From a checkpoint of a small mixture-of-experts model trained on Wikipedia: 11 layers, 96 experts in each of 11 layers.
Below are experts of layer 2 (counted from 0) of a mixture-of-experts language model. Rows are named router (the router's row for the expert), gate (a neuron's input weights, with its number), up (a neuron's input weights, with its number), down (a neuron's output weights, with its number) and show model dimensions 0-159. Each number is 200 + 20 x the weight over its row's rms, rounded and kept within 0 to 999.
Before each expert's rows: a language model's description of what the expert responds to. This comes from a sample of Wikipedia text that the model never trained on.

# expert 34
What it handles: Plural noun endings. Plural endings on nouns, such as ers, ors, ions, als, ies, often before were or are, e.g. capt-ors, tri-als, results.
router,218,183,183,182,205,194,167,224,219,185,209,193,163,237,217,222,212,188,206,189,197,212,236,221,232,204,215,207,213,182,180,194,210,212,195,207,198,179,219,223,207,183,183,175,245,183,219,202,207,223,199,200,206,190,206,213,202,179,218,205,225,172,176,241,205,239,233,192,163,207,222,213,183,164,215,250,140,176,205,185,242,186,213,203,195,235,195,185,207,202,202,195,177,183,186,237,200,222,189,164,190,198,201,198,186,207,207,190,235,205,209,206,201,182,188,242,179,214,194,217,218,215,207,182,206,229,193,224,214,202,228,223,213,170,215,207,177,192,206,212,167,247,221,214,174,195,183,182,203,196,181,226,208,182,177,204,196,175,194,226
gate1,227,189,168,220,198,236,198,182,183,193,203,201,224,181,223,227,192,197,215,187,195,195,201,185,199,215,211,181,212,179,181,243,213,230,184,207,168,207,199,234,208,221,222,187,172,206,178,196,214,236,216,206,197,193,194,191,198,154,198,229,238,202,198,207,170,221,183,201,189,181,205,214,200,195,194,257,195,215,214,201,166,195,215,198,177,195,198,228,196,170,193,164,184,232,234,252,212,195,195,195,231,174,167,173,212,196,172,188,226,205,197,201,233,197,191,256,185,242,187,194,237,209,208,190,197,188,182,211,191,194,222,197,186,184,183,209,186,208,192,200,178,223,180,247,194,188,184,223,187,223,193,184,205,207,210,210,239,218,167,212
up1,178,208,194,201,195,163,206,216,217,188,219,230,206,202,225,176,216,168,234,243,217,228,162,220,219,182,204,204,185,237,215,192,199,221,238,186,206,241,201,189,194,190,177,229,228,208,216,185,219,167,221,216,205,189,190,222,179,208,234,200,166,195,221,164,192,219,209,203,181,174,215,188,185,192,181,163,199,193,201,187,197,192,190,240,193,210,200,168,199,211,172,227,195,181,225,185,203,184,195,211,201,169,192,190,160,208,225,228,205,188,188,155,175,207,234,205,216,208,213,209,175,181,206,206,212,212,217,184,193,182,202,228,222,218,220,189,208,177,180,159,193,175,209,164,186,216,230,220,155,213,171,194,213,197,207,198,167,200,199,205
down1,205,192,205,208,192,215,191,178,194,203,156,190,199,180,162,222,208,214,156,180,179,186,240,201,183,218,203,180,254,192,177,209,190,179,168,225,193,184,188,204,227,217,201,194,171,170,197,187,196,203,178,223,184,180,186,173,209,192,164,183,219,196,156,227,207,174,212,170,200,208,195,219,194,218,164,235,227,199,219,209,213,197,200,171,201,219,210,220,202,225,225,160,219,212,192,211,215,202,211,187,207,214,173,201,238,188,175,180,182,213,197,242,229,209,173,185,221,191,189,167,231,212,175,208,195,180,202,197,172,220,167,182,180,197,207,217,200,217,202,237,225,227,208,191,190,235,172,211,219,189,183,187,187,221,181,210,235,202,192,204
gate2,197,189,221,205,174,182,215,184,164,190,226,238,241,151,207,215,183,190,196,203,193,199,211,231,161,221,206,208,176,228,184,191,200,185,182,198,214,224,251,203,205,198,188,231,208,224,222,209,214,207,187,216,204,189,218,161,176,207,224,191,183,214,180,197,229,211,203,232,162,212,217,188,216,169,163,222,192,200,192,199,214,194,196,220,170,218,180,183,212,189,195,213,165,155,218,194,191,181,214,214,203,159,203,209,211,209,223,222,174,202,171,195,185,197,205,194,222,235,189,229,139,182,191,199,217,203,177,218,229,206,207,165,190,169,213,196,203,187,218,207,226,196,176,225,180,230,203,185,185,207,204,172,203,212,185,206,185,176,225,204
up2,207,180,180,187,224,211,178,207,227,221,174,174,181,217,207,193,217,207,198,190,192,187,168,163,227,148,194,205,237,178,218,206,209,216,212,216,194,164,156,221,213,194,210,184,178,171,184,197,217,180,205,178,202,201,178,225,228,206,180,199,215,192,220,186,181,177,207,174,214,185,172,220,187,217,237,185,191,207,182,174,196,194,211,175,217,167,197,220,168,196,203,182,216,238,181,199,189,227,166,189,237,233,181,217,167,172,190,176,225,204,213,201,181,206,176,213,170,184,210,176,236,209,232,175,201,189,238,193,184,194,204,218,209,223,174,181,183,219,176,208,178,210,222,178,231,191,221,227,198,206,183,213,203,214,206,192,219,224,165,195
down2,196,191,207,202,188,202,217,223,224,180,233,215,192,204,196,216,215,192,232,203,187,184,169,209,182,217,208,179,142,206,179,185,202,204,196,214,223,224,225,218,196,192,184,198,233,189,223,218,209,230,187,239,230,212,231,212,169,193,170,163,174,195,191,170,216,213,192,216,181,196,230,218,208,207,201,232,201,194,211,194,192,219,172,216,194,198,177,169,198,222,200,217,190,186,221,197,206,198,216,204,178,188,227,204,225,193,200,245,154,193,174,202,192,224,221,158,215,215,200,199,181,183,171,193,197,149,163,231,233,226,187,192,206,191,231,188,218,183,191,178,238,177,219,194,167,179,186,224,196,195,203,190,233,198,237,190,190,178,210,216
gate3,190,179,202,199,181,197,235,230,180,217,215,204,216,194,232,220,211,188,206,208,201,190,195,219,187,178,221,166,199,188,201,208,152,174,213,194,235,205,188,177,175,216,208,216,204,214,211,210,185,200,148,189,195,182,196,208,148,215,200,185,219,177,186,257,223,195,200,197,254,205,238,196,187,214,177,236,237,169,231,194,195,185,198,180,212,202,202,189,214,179,194,178,177,212,213,221,215,231,215,180,196,233,209,223,192,223,219,220,188,186,210,204,182,202,215,187,209,211,200,204,201,217,211,233,183,252,175,176,164,185,168,184,190,218,235,204,198,188,190,211,209,221,223,188,210,199,209,181,220,188,190,229,192,178,204,188,221,157,223,197
up3,214,225,193,221,198,216,190,190,242,171,178,189,186,244,181,197,191,200,208,195,223,186,219,214,228,239,170,187,196,173,179,221,180,240,189,186,181,201,186,192,204,183,230,165,179,190,193,183,184,187,188,193,206,187,240,198,236,188,206,181,190,212,217,198,191,198,174,209,183,217,189,198,172,223,244,177,235,200,196,260,179,180,192,181,179,224,198,199,210,210,198,211,197,186,199,181,246,163,209,194,218,187,206,171,212,213,191,211,209,164,213,232,259,196,202,204,196,199,178,191,200,175,187,210,215,165,207,175,208,202,188,239,199,205,187,217,217,195,216,153,177,182,182,183,189,209,190,195,223,205,209,190,201,172,209,169,183,215,185,178
down3,181,172,203,176,191,238,221,208,225,194,192,214,189,162,217,179,206,209,215,203,181,210,170,199,182,188,220,195,188,209,210,225,201,187,182,173,180,190,173,170,166,205,164,192,189,208,169,192,196,193,167,187,208,204,219,246,194,197,157,205,193,171,198,200,212,171,197,213,225,203,226,225,193,190,172,196,223,200,193,164,244,212,203,201,195,208,215,177,206,194,220,172,218,186,208,200,165,220,193,198,207,222,235,213,240,192,204,201,176,207,231,190,212,205,232,190,178,188,229,214,223,176,176,199,194,217,161,199,169,197,175,209,213,197,196,196,179,216,209,198,215,180,263,186,184,174,201,207,196,183,181,232,211,198,201,191,214,170,251,239
gate4,202,178,197,168,171,207,216,215,223,181,189,199,188,244,219,227,227,222,225,191,193,207,191,196,151,189,186,206,204,189,181,219,204,195,226,195,232,182,239,192,211,195,195,196,212,202,204,227,179,192,197,200,185,218,187,204,204,236,212,192,191,168,209,198,194,192,197,232,207,163,206,232,200,201,212,209,216,179,236,180,231,165,166,228,208,166,191,223,229,191,201,199,156,188,177,197,229,213,208,186,207,240,188,193,191,221,207,154,221,153,218,179,166,205,173,181,186,217,185,221,201,185,188,224,185,196,211,177,182,195,264,189,199,195,190,179,183,195,192,188,194,207,166,202,223,196,174,190,207,165,178,235,209,214,206,197,198,194,176,193
up4,206,190,223,193,201,168,215,192,217,162,209,221,197,233,186,185,202,199,187,202,193,227,213,202,164,186,195,190,181,224,199,185,200,206,227,202,229,179,230,170,172,186,183,188,203,196,198,216,173,178,233,214,202,200,215,218,198,236,203,195,188,208,197,203,231,216,225,195,233,183,204,199,180,174,201,193,198,206,217,172,214,201,181,246,214,161,209,246,170,207,211,170,192,223,161,212,206,216,232,205,186,231,185,172,185,199,195,151,181,161,218,171,222,217,193,193,189,204,187,226,228,186,223,209,208,228,239,151,191,199,201,175,186,215,188,212,172,172,180,183,188,217,181,175,205,185,198,210,197,160,213,235,205,214,212,204,182,194,169,187
down4,172,198,224,215,176,204,242,200,206,207,153,222,193,211,222,213,183,205,218,224,196,181,220,174,217,164,215,229,206,196,210,204,196,205,179,180,208,202,202,205,250,192,213,187,189,196,190,210,189,234,212,206,184,201,187,172,214,179,192,172,184,209,165,209,180,216,171,167,184,242,220,177,203,229,223,192,159,184,208,210,200,192,240,171,196,206,175,200,228,183,220,196,188,189,231,171,221,208,188,197,213,180,207,208,202,184,234,178,219,196,191,187,210,183,145,163,223,193,176,178,218,199,189,244,204,193,222,222,215,196,208,195,185,225,221,193,205,236,208,212,159,207,146,207,191,221,196,198,194,221,184,206,201,167,192,178,198,179,196,202
gate5,190,185,198,224,207,189,154,202,217,167,219,206,252,216,204,199,226,199,202,203,188,195,211,209,201,204,192,230,214,196,193,223,247,201,178,204,200,207,202,203,203,179,228,213,195,209,193,164,203,182,180,163,208,164,205,190,192,199,189,183,184,205,226,188,200,192,210,185,231,218,190,199,236,190,206,220,205,205,216,171,202,168,251,214,225,215,207,205,197,197,189,198,184,189,220,184,209,223,175,170,224,181,221,204,195,201,164,176,232,212,240,191,182,201,205,261,182,188,202,193,179,186,191,153,200,238,197,210,236,221,228,222,185,182,194,190,229,195,231,185,195,234,203,210,188,183,204,197,234,206,218,163,153,229,189,190,207,216,181,205
up5,193,183,217,227,204,208,178,195,205,173,200,201,235,216,221,177,220,235,184,211,193,203,214,214,214,213,193,241,212,207,187,220,221,213,152,189,227,210,210,195,191,190,231,192,200,221,207,190,190,191,179,177,199,184,210,192,196,178,191,174,198,207,230,211,184,167,215,208,227,228,209,174,246,197,196,209,207,185,198,189,194,176,229,195,195,220,211,189,196,199,214,160,184,170,198,203,228,208,191,178,226,168,210,253,205,208,213,177,213,216,251,207,199,197,198,255,175,177,215,187,161,198,192,171,229,227,199,224,219,204,214,226,175,170,191,209,200,184,209,199,199,253,231,226,203,199,212,189,233,195,211,169,178,220,178,188,196,186,166,190
down5,211,193,207,184,180,221,201,185,196,213,200,192,188,210,196,228,201,201,180,195,207,186,191,204,212,189,238,181,139,190,199,203,171,225,201,197,232,208,186,216,173,212,191,189,205,234,196,239,180,216,221,201,206,204,207,245,187,212,207,179,231,195,177,214,200,202,200,195,207,194,205,224,154,220,209,202,178,195,209,215,175,209,162,186,178,192,205,206,210,202,211,190,160,166,196,180,182,221,207,216,185,200,181,192,221,207,238,241,178,202,191,200,203,204,184,170,211,180,191,200,205,178,193,256,205,186,221,209,171,192,188,206,207,239,204,235,168,212,187,198,224,149,219,166,221,199,212,207,169,189,178,256,205,203,229,187,240,172,221,188
gate6,216,212,172,181,198,235,180,171,212,190,166,168,206,223,200,232,172,189,213,247,221,244,204,195,187,210,207,219,204,219,189,233,203,188,208,187,234,198,184,168,204,211,214,203,231,205,200,231,224,229,216,172,164,203,199,182,237,190,207,233,208,213,182,203,209,182,188,184,228,212,180,216,189,194,235,193,199,206,225,181,185,182,224,182,211,218,192,162,220,187,205,209,179,199,208,212,192,214,208,170,214,194,200,193,195,179,197,209,182,186,227,191,219,177,203,205,195,202,226,186,230,234,168,198,233,184,196,225,212,215,180,209,183,186,204,175,237,217,204,235,186,194,211,148,216,183,205,173,232,189,196,169,207,206,168,185,220,167,163,216
up6,180,207,237,217,196,196,217,198,194,238,243,219,178,179,191,170,226,212,208,151,173,155,196,198,220,173,212,192,201,192,201,196,189,216,173,183,160,205,217,234,204,199,167,194,166,199,203,186,186,178,176,223,229,207,199,221,179,218,211,167,183,194,214,207,190,206,212,212,199,182,211,187,205,222,148,193,216,194,176,218,211,200,170,200,185,175,224,218,174,228,208,212,199,206,162,184,209,222,180,225,198,208,218,180,223,200,193,180,219,216,189,191,212,221,212,181,198,205,164,204,171,163,213,217,154,223,201,177,170,201,221,200,193,219,181,216,183,179,219,178,185,197,190,232,214,209,204,223,164,197,184,225,200,208,232,198,180,237,228,193
down6,197,177,147,187,198,230,196,199,200,182,177,214,224,200,204,228,165,207,192,211,229,255,190,215,184,180,185,226,219,202,220,203,215,198,196,198,209,205,194,147,215,191,198,199,211,212,182,199,190,198,187,192,162,168,211,159,214,215,228,230,180,200,203,227,231,191,181,164,224,194,182,229,198,177,225,189,207,215,193,199,175,182,226,196,226,210,193,182,201,205,176,212,192,149,205,229,195,215,177,195,203,182,190,193,178,160,199,243,184,190,182,192,221,180,202,184,224,217,224,199,195,225,172,199,197,215,198,205,244,184,169,194,175,202,210,196,217,172,181,205,198,204,195,162,224,181,169,164,221,190,200,178,204,228,166,211,189,190,182,208
gate7,230,210,180,185,204,220,191,202,200,166,194,220,190,220,177,224,180,229,205,180,222,200,180,167,192,223,225,193,208,178,191,207,190,215,204,221,208,184,210,205,203,193,177,199,204,212,194,202,193,254,204,183,208,218,177,208,245,209,177,160,179,181,209,197,193,197,203,178,193,185,182,191,205,251,203,199,205,216,206,231,180,183,200,207,231,191,166,212,204,191,170,173,263,225,163,191,166,196,168,208,198,178,210,193,221,217,202,212,200,180,206,254,191,197,201,237,185,204,207,217,209,191,175,178,209,229,159,196,173,223,222,215,179,198,163,220,192,199,196,223,165,230,222,200,211,170,164,234,200,220,212,200,218,204,189,205,194,204,182,211
up7,186,183,236,224,192,188,227,209,191,222,193,179,214,179,211,174,205,182,177,216,183,190,224,223,176,180,180,200,181,210,217,182,182,178,224,199,191,196,184,183,197,188,225,213,193,186,195,218,206,157,227,208,200,189,215,196,153,182,224,232,217,228,164,216,216,200,195,208,197,217,216,199,186,154,190,202,206,182,165,180,224,242,202,182,173,224,227,191,184,210,237,209,153,181,238,217,215,203,219,189,209,230,208,188,177,178,205,193,188,210,185,153,206,197,169,171,206,178,195,193,188,227,224,219,183,183,240,229,231,172,170,191,214,212,233,191,197,197,211,208,218,185,200,199,180,220,237,183,198,170,200,196,185,207,213,188,209,167,211,183
down7,201,232,154,200,195,209,215,201,208,214,204,208,177,209,163,194,193,233,208,205,210,202,208,174,173,240,194,195,207,197,223,210,167,230,212,213,216,205,177,191,183,198,215,203,219,195,191,169,183,218,206,210,212,180,221,224,222,180,207,154,164,184,200,195,198,178,193,168,208,159,174,208,179,244,204,210,192,197,213,238,212,200,175,211,250,187,181,208,218,213,178,177,258,203,184,216,162,190,164,190,217,213,172,196,208,192,187,216,208,189,201,244,192,162,184,203,186,176,204,217,186,194,168,195,190,207,190,201,181,203,228,195,221,226,202,220,197,206,209,231,200,184,250,198,206,183,179,212,175,229,206,192,182,227,216,182,233,211,205,220
gate8,193,167,208,234,192,203,203,188,176,236,193,194,208,212,201,190,227,209,228,218,215,184,178,196,166,178,210,196,183,213,253,193,226,234,188,202,195,171,194,180,183,224,229,185,204,178,174,212,200,168,204,212,177,219,190,185,184,184,201,210,206,205,193,211,194,168,192,189,216,163,220,193,216,178,206,191,243,193,193,209,225,219,179,183,196,199,197,240,212,230,204,169,190,208,188,184,226,195,229,203,222,211,190,226,191,220,215,236,173,186,186,195,191,210,188,188,218,197,157,208,199,146,180,221,166,235,191,178,186,213,190,209,190,241,205,229,185,211,190,192,202,210,190,174,192,204,179,167,221,204,169,179,181,256,197,231,232,197,194,190
up8,205,194,217,212,182,213,173,197,196,216,162,202,204,226,224,210,219,233,199,199,229,169,200,191,144,190,202,239,192,193,253,198,197,210,181,185,197,172,186,210,185,225,213,191,185,185,170,188,198,165,199,202,192,239,174,189,192,189,202,170,208,216,194,214,186,200,204,175,193,183,199,203,255,202,228,205,241,181,195,181,207,185,173,190,190,207,175,210,217,219,172,188,196,200,149,213,220,234,216,208,184,235,195,185,202,208,209,218,152,157,193,206,186,198,208,186,209,210,185,192,175,156,179,211,193,205,189,182,185,194,224,199,221,248,207,212,164,217,191,161,215,218,194,189,209,204,192,186,188,202,183,218,196,240,187,213,216,197,182,223
down8,217,215,213,196,194,234,188,176,180,238,188,217,244,202,207,221,210,186,215,182,205,177,181,199,158,183,192,202,219,183,228,226,204,199,196,203,183,203,194,192,196,204,216,222,206,199,177,207,168,192,185,226,206,218,163,195,175,217,168,173,192,182,196,157,196,196,180,189,231,223,198,209,214,221,197,165,198,224,173,224,203,201,202,209,203,168,203,207,195,204,194,227,218,221,184,181,179,237,186,200,188,215,209,214,238,154,175,190,186,215,209,212,154,185,238,205,213,198,195,181,199,167,217,189,180,202,216,215,182,168,244,178,219,220,206,220,192,220,217,223,229,213,212,173,206,214,231,201,175,226,177,214,215,158,215,233,220,187,233,216
gate9,216,188,216,185,191,170,241,215,207,247,211,181,193,182,214,194,207,220,202,164,197,199,200,203,193,195,220,189,188,205,239,198,199,209,226,194,200,187,212,200,155,209,232,175,193,224,188,250,186,193,227,189,190,198,155,185,215,230,197,191,221,217,148,206,196,219,209,207,237,213,200,186,225,187,192,202,184,195,179,208,174,232,212,176,205,211,203,168,195,207,231,206,252,214,185,178,208,177,202,203,209,165,201,157,229,199,204,179,234,226,213,197,213,181,226,189,178,218,200,219,184,211,191,183,207,227,206,175,198,162,195,194,172,179,177,210,194,184,169,162,179,219,169,214,190,175,220,205,191,205,205,174,192,222,209,190,166,220,204,181
up9,216,162,213,205,189,196,229,178,166,240,221,187,209,152,228,194,213,233,180,159,187,193,186,199,172,192,234,197,214,215,218,208,185,197,202,199,214,191,208,228,182,198,230,225,194,231,188,205,200,190,258,195,207,192,191,166,220,201,199,187,216,211,182,177,225,217,216,181,219,202,247,206,230,210,171,196,186,205,157,212,201,204,235,189,191,191,218,194,196,200,238,193,218,197,218,179,188,201,169,196,187,200,237,175,185,203,230,220,231,211,197,191,193,200,226,239,179,208,183,204,167,212,196,191,202,223,201,161,236,176,185,195,176,183,193,185,201,196,194,189,168,201,194,214,176,184,242,221,184,199,226,195,203,237,218,177,193,194,217,191
down9,192,155,205,184,203,210,206,173,178,195,229,196,212,163,216,219,211,197,200,190,191,220,201,174,210,190,180,184,223,199,207,211,158,194,217,183,182,206,212,197,210,206,203,224,202,235,182,171,212,175,203,179,199,171,223,214,243,200,188,176,194,203,218,164,208,194,188,178,189,189,214,190,182,220,191,207,207,191,192,158,174,196,173,180,170,185,207,195,192,188,225,229,203,155,155,185,217,187,186,161,178,251,158,198,177,196,197,188,200,189,203,153,174,183,196,207,173,239,182,200,162,195,179,220,242,184,211,205,211,217,221,174,193,210,181,203,217,193,210,197,189,192,246,211,197,218,200,215,192,176,199,215,199,233,192,163,199,174,183,191
gate10,195,241,212,198,197,224,181,192,217,214,206,170,176,199,187,222,201,202,242,212,196,217,189,206,189,181,207,201,200,211,213,239,201,161,181,200,199,172,183,193,199,224,164,174,175,202,213,230,168,209,209,215,208,203,195,202,184,169,232,156,224,185,195,219,213,167,207,219,167,175,200,223,231,184,186,206,166,197,215,218,195,172,165,185,199,215,198,209,185,167,225,230,144,218,169,195,193,236,177,218,204,201,228,201,214,197,189,204,178,192,216,179,164,207,240,214,205,206,210,231,193,181,141,188,183,198,221,197,220,197,195,186,178,188,216,196,240,212,216,211,222,177,173,208,208,213,180,196,192,191,162,209,172,189,192,198,199,217,204,201
up10,174,233,216,196,188,179,163,177,206,229,176,191,228,201,189,198,190,205,179,137,206,162,199,188,164,177,203,211,189,198,204,204,179,199,221,192,186,160,205,184,203,199,218,206,174,231,227,173,190,226,229,211,200,208,219,170,225,183,178,182,196,194,169,186,222,202,228,207,194,230,228,219,220,183,211,199,205,190,187,211,204,225,219,224,198,185,203,202,210,204,214,207,208,196,212,203,211,180,152,187,192,189,208,217,185,176,175,209,206,186,161,198,231,194,221,169,177,202,231,188,200,212,177,176,206,226,188,199,234,233,210,207,168,181,140,229,249,215,212,208,213,214,208,216,186,199,216,187,186,174,188,201,203,226,216,214,215,165,190,188
down10,177,218,196,204,176,210,234,201,225,193,184,217,223,174,198,205,185,212,212,215,160,219,195,200,196,204,198,185,226,214,195,232,171,199,163,224,212,221,234,202,187,183,197,202,186,187,228,249,195,187,172,213,256,170,205,204,190,171,244,204,194,205,186,224,184,203,162,187,204,202,183,166,200,184,187,214,214,187,191,191,211,214,200,198,197,216,210,211,173,190,186,187,160,211,183,217,193,211,199,202,209,214,237,226,208,225,213,209,187,187,208,214,190,191,218,229,188,237,203,218,207,206,199,192,211,182,185,174,205,178,147,191,204,181,198,145,169,172,207,192,205,162,209,225,211,235,188,193,241,217,215,188,198,154,170,196,212,225,206,218
gate11,215,199,140,195,206,230,240,234,196,213,190,218,198,177,183,185,201,227,211,199,209,198,203,187,229,201,178,195,189,185,208,186,172,189,165,190,202,232,204,239,207,188,223,168,191,171,190,227,200,197,181,180,207,202,219,204,190,223,183,169,192,194,215,199,224,245,197,223,233,216,198,214,159,204,186,199,189,187,207,183,181,199,180,249,193,165,204,215,211,195,213,185,229,186,168,177,182,172,212,219,185,189,156,181,208,206,209,189,222,208,186,204,202,205,210,170,211,216,196,199,214,184,215,202,230,242,183,199,204,185,186,204,204,158,171,211,220,198,190,199,180,141,198,200,190,186,195,240,183,181,198,183,208,192,197,225,190,232,233,232
up11,195,186,162,204,182,212,203,264,209,208,199,213,207,186,196,202,209,217,224,203,203,194,217,205,238,197,199,210,194,186,204,172,194,206,173,194,222,234,218,207,199,197,234,173,173,190,194,205,181,216,213,199,201,196,185,187,182,213,209,180,212,206,233,222,212,250,221,248,209,205,207,249,181,204,182,174,183,200,199,144,170,185,191,250,210,169,215,235,218,195,215,196,229,184,159,183,172,194,184,212,172,183,178,177,220,202,175,173,228,226,183,193,195,216,206,193,216,205,195,185,210,185,195,200,216,214,167,197,209,195,207,221,200,169,171,234,196,211,172,182,187,188,196,212,200,181,193,257,192,199,193,191,203,218,213,221,188,229,212,215
down11,212,187,252,197,204,172,174,181,230,160,226,175,214,208,187,214,200,184,204,213,198,210,188,230,223,209,228,207,210,218,223,184,176,211,199,215,217,173,202,170,212,184,198,182,213,239,215,235,213,186,211,197,221,184,167,214,184,213,221,217,204,214,202,200,196,184,193,216,172,161,162,188,207,202,180,231,202,192,181,208,175,196,189,178,237,202,173,189,189,193,184,197,168,199,184,216,217,231,218,170,204,192,218,220,230,189,180,192,175,179,212,201,193,220,200,228,220,208,164,185,184,204,239,200,197,205,189,152,198,211,229,206,182,229,207,221,149,198,186,191,165,230,181,221,196,196,187,170,213,234,205,232,172,195,188,221,215,192,171,215
gate12,159,213,208,220,179,169,201,183,222,196,190,194,230,197,173,203,205,234,164,201,192,201,196,212,202,209,233,207,223,178,212,199,202,175,187,203,196,202,203,215,213,197,188,197,196,225,200,196,193,195,202,219,225,190,224,218,196,185,204,181,178,188,165,176,207,224,193,216,188,180,212,217,191,201,158,189,188,232,205,203,207,216,219,181,182,193,196,190,183,205,180,193,199,204,190,215,168,222,205,235,201,181,225,191,169,238,158,214,205,223,236,192,188,189,228,227,179,197,211,213,142,195,219,192,217,235,124,186,227,191,243,173,204,179,212,171,227,196,201,204,203,182,218,237,219,212,224,187,184,185,209,214,200,234,177,184,234,195,180,228
up12,183,192,207,219,185,168,180,178,206,209,201,203,182,170,193,219,209,225,163,197,196,201,211,197,220,194,229,183,223,225,209,150,228,190,187,230,209,205,204,214,208,193,188,187,207,223,191,202,206,200,204,211,229,190,213,235,205,193,161,198,181,203,208,173,209,214,179,165,176,183,210,224,210,196,176,204,199,233,238,171,210,204,213,183,165,184,185,210,195,219,196,193,241,223,183,224,186,198,204,230,206,201,238,187,195,248,167,211,221,227,237,220,180,192,184,204,206,211,194,203,165,216,224,208,204,206,122,206,209,193,246,177,203,180,204,201,223,202,174,190,176,194,241,227,190,196,211,189,177,183,192,209,209,206,198,184,216,213,189,238
down12,213,198,233,170,199,185,209,214,200,218,203,184,179,222,195,212,184,152,217,206,232,183,211,190,221,216,166,204,192,181,173,230,185,199,228,179,194,184,195,181,209,230,207,188,240,182,212,178,195,195,222,194,175,219,182,183,206,224,191,209,193,196,199,224,179,199,203,215,198,188,208,176,187,201,208,191,154,213,177,200,202,166,194,193,186,222,215,180,214,159,217,208,234,196,220,198,179,211,244,200,184,202,180,221,244,192,206,209,201,169,200,176,241,208,208,208,176,256,179,187,214,192,160,176,185,160,197,212,178,212,186,194,189,193,174,236,193,178,188,203,212,231,183,207,192,208,200,235,242,230,174,203,202,217,186,167,186,187,205,165
gate13,202,177,199,234,201,192,226,200,187,232,216,215,193,230,201,202,201,177,185,189,186,199,214,215,192,212,193,181,223,171,187,186,156,178,225,214,165,195,225,175,244,220,178,216,170,203,231,185,185,195,184,226,228,198,192,221,196,206,194,165,188,197,164,207,241,180,216,177,221,180,229,191,214,175,200,209,207,194,239,230,190,189,195,185,216,207,173,187,181,200,189,194,181,207,208,206,197,252,207,206,199,233,243,182,216,133,197,198,183,202,197,157,203,219,214,205,168,188,228,179,223,175,186,216,197,196,199,183,202,198,207,210,180,246,200,229,210,173,191,224,199,180,223,185,186,228,209,213,217,192,206,215,176,209,211,183,202,195,169,200
up13,190,232,203,202,178,178,196,235,206,210,194,207,226,253,221,194,158,178,166,195,179,200,229,203,199,234,214,189,225,203,178,225,190,211,188,217,201,214,202,164,192,209,184,204,191,184,220,230,229,212,201,214,230,222,190,218,180,183,193,160,205,211,180,197,207,178,196,208,231,218,198,186,186,222,197,202,235,225,227,236,210,284,200,185,178,220,186,181,181,197,180,218,207,189,175,183,191,230,199,193,174,217,215,210,187,181,198,205,165,191,204,192,189,190,203,182,191,195,232,197,229,209,220,199,180,183,188,205,193,207,169,225,201,224,195,195,231,191,161,220,196,207,248,196,186,209,212,189,215,188,212,198,182,212,216,238,224,175,180,187
down13,182,216,205,166,193,218,230,190,199,223,198,205,213,238,204,199,211,201,185,186,224,206,194,220,196,219,229,211,208,196,191,207,137,205,192,225,221,209,220,210,180,200,169,211,171,222,178,207,208,184,222,208,194,160,201,201,209,181,244,219,169,193,174,198,210,219,215,192,216,186,224,205,227,222,195,176,210,165,198,181,213,199,202,219,229,218,186,239,177,246,226,202,187,180,207,208,217,189,179,215,226,199,188,223,200,207,212,226,172,179,215,218,191,223,203,208,204,230,175,179,162,179,210,179,216,186,248,217,193,176,254,203,211,236,225,207,238,199,198,227,208,220,230,193,202,185,189,186,212,218,194,188,184,225,198,222,186,176,172,183
gate14,218,187,221,203,216,204,209,234,199,180,222,198,214,180,193,231,201,202,181,182,184,191,173,209,173,202,242,157,231,181,201,222,187,210,194,224,218,181,211,225,230,230,174,200,222,167,185,224,200,187,205,215,186,163,210,193,171,217,185,212,206,200,182,219,199,228,173,173,212,172,214,228,215,204,185,197,174,209,210,168,173,150,234,214,219,148,180,225,182,193,203,178,179,217,225,224,181,223,184,225,197,208,159,212,173,193,182,206,238,202,227,188,210,198,207,188,187,215,205,174,202,196,227,196,206,228,185,188,171,208,187,210,213,196,181,187,173,180,173,183,204,150,181,228,190,171,184,209,201,192,210,221,197,210,177,178,196,213,189,207
up14,176,197,168,216,208,191,169,207,195,194,201,193,221,205,206,180,185,189,227,187,208,206,223,196,234,161,216,225,166,191,203,175,217,185,186,207,162,187,213,212,184,213,233,172,185,258,200,204,175,206,159,190,200,199,250,216,192,215,189,195,201,191,223,185,179,196,212,214,186,208,220,177,156,213,205,191,203,204,201,176,225,236,171,193,169,215,247,162,225,201,203,220,213,194,212,198,181,143,205,220,191,184,200,216,195,233,197,200,212,205,183,225,194,207,216,186,170,187,187,220,174,210,155,202,201,183,212,201,214,211,215,241,179,173,150,202,212,214,205,211,186,213,233,214,208,212,196,178,220,198,185,203,187,166,189,217,207,212,210,213
down14,216,223,249,174,183,213,209,176,179,178,212,207,242,208,189,177,253,196,172,191,198,215,169,194,171,239,188,208,206,223,205,212,163,210,205,219,206,190,206,215,192,171,208,213,175,191,183,200,186,203,220,205,227,219,169,217,215,168,193,207,179,179,223,184,179,199,206,204,210,181,205,199,213,217,207,199,190,183,192,249,188,195,214,177,208,172,194,232,211,221,190,191,206,205,187,198,211,219,176,222,205,175,234,205,188,185,184,211,159,219,200,167,196,197,228,237,248,228,224,208,213,181,199,167,211,218,185,179,200,200,163,176,205,217,186,189,200,159,201,209,198,189,208,170,200,192,215,250,238,217,184,212,208,175,173,180,189,200,207,221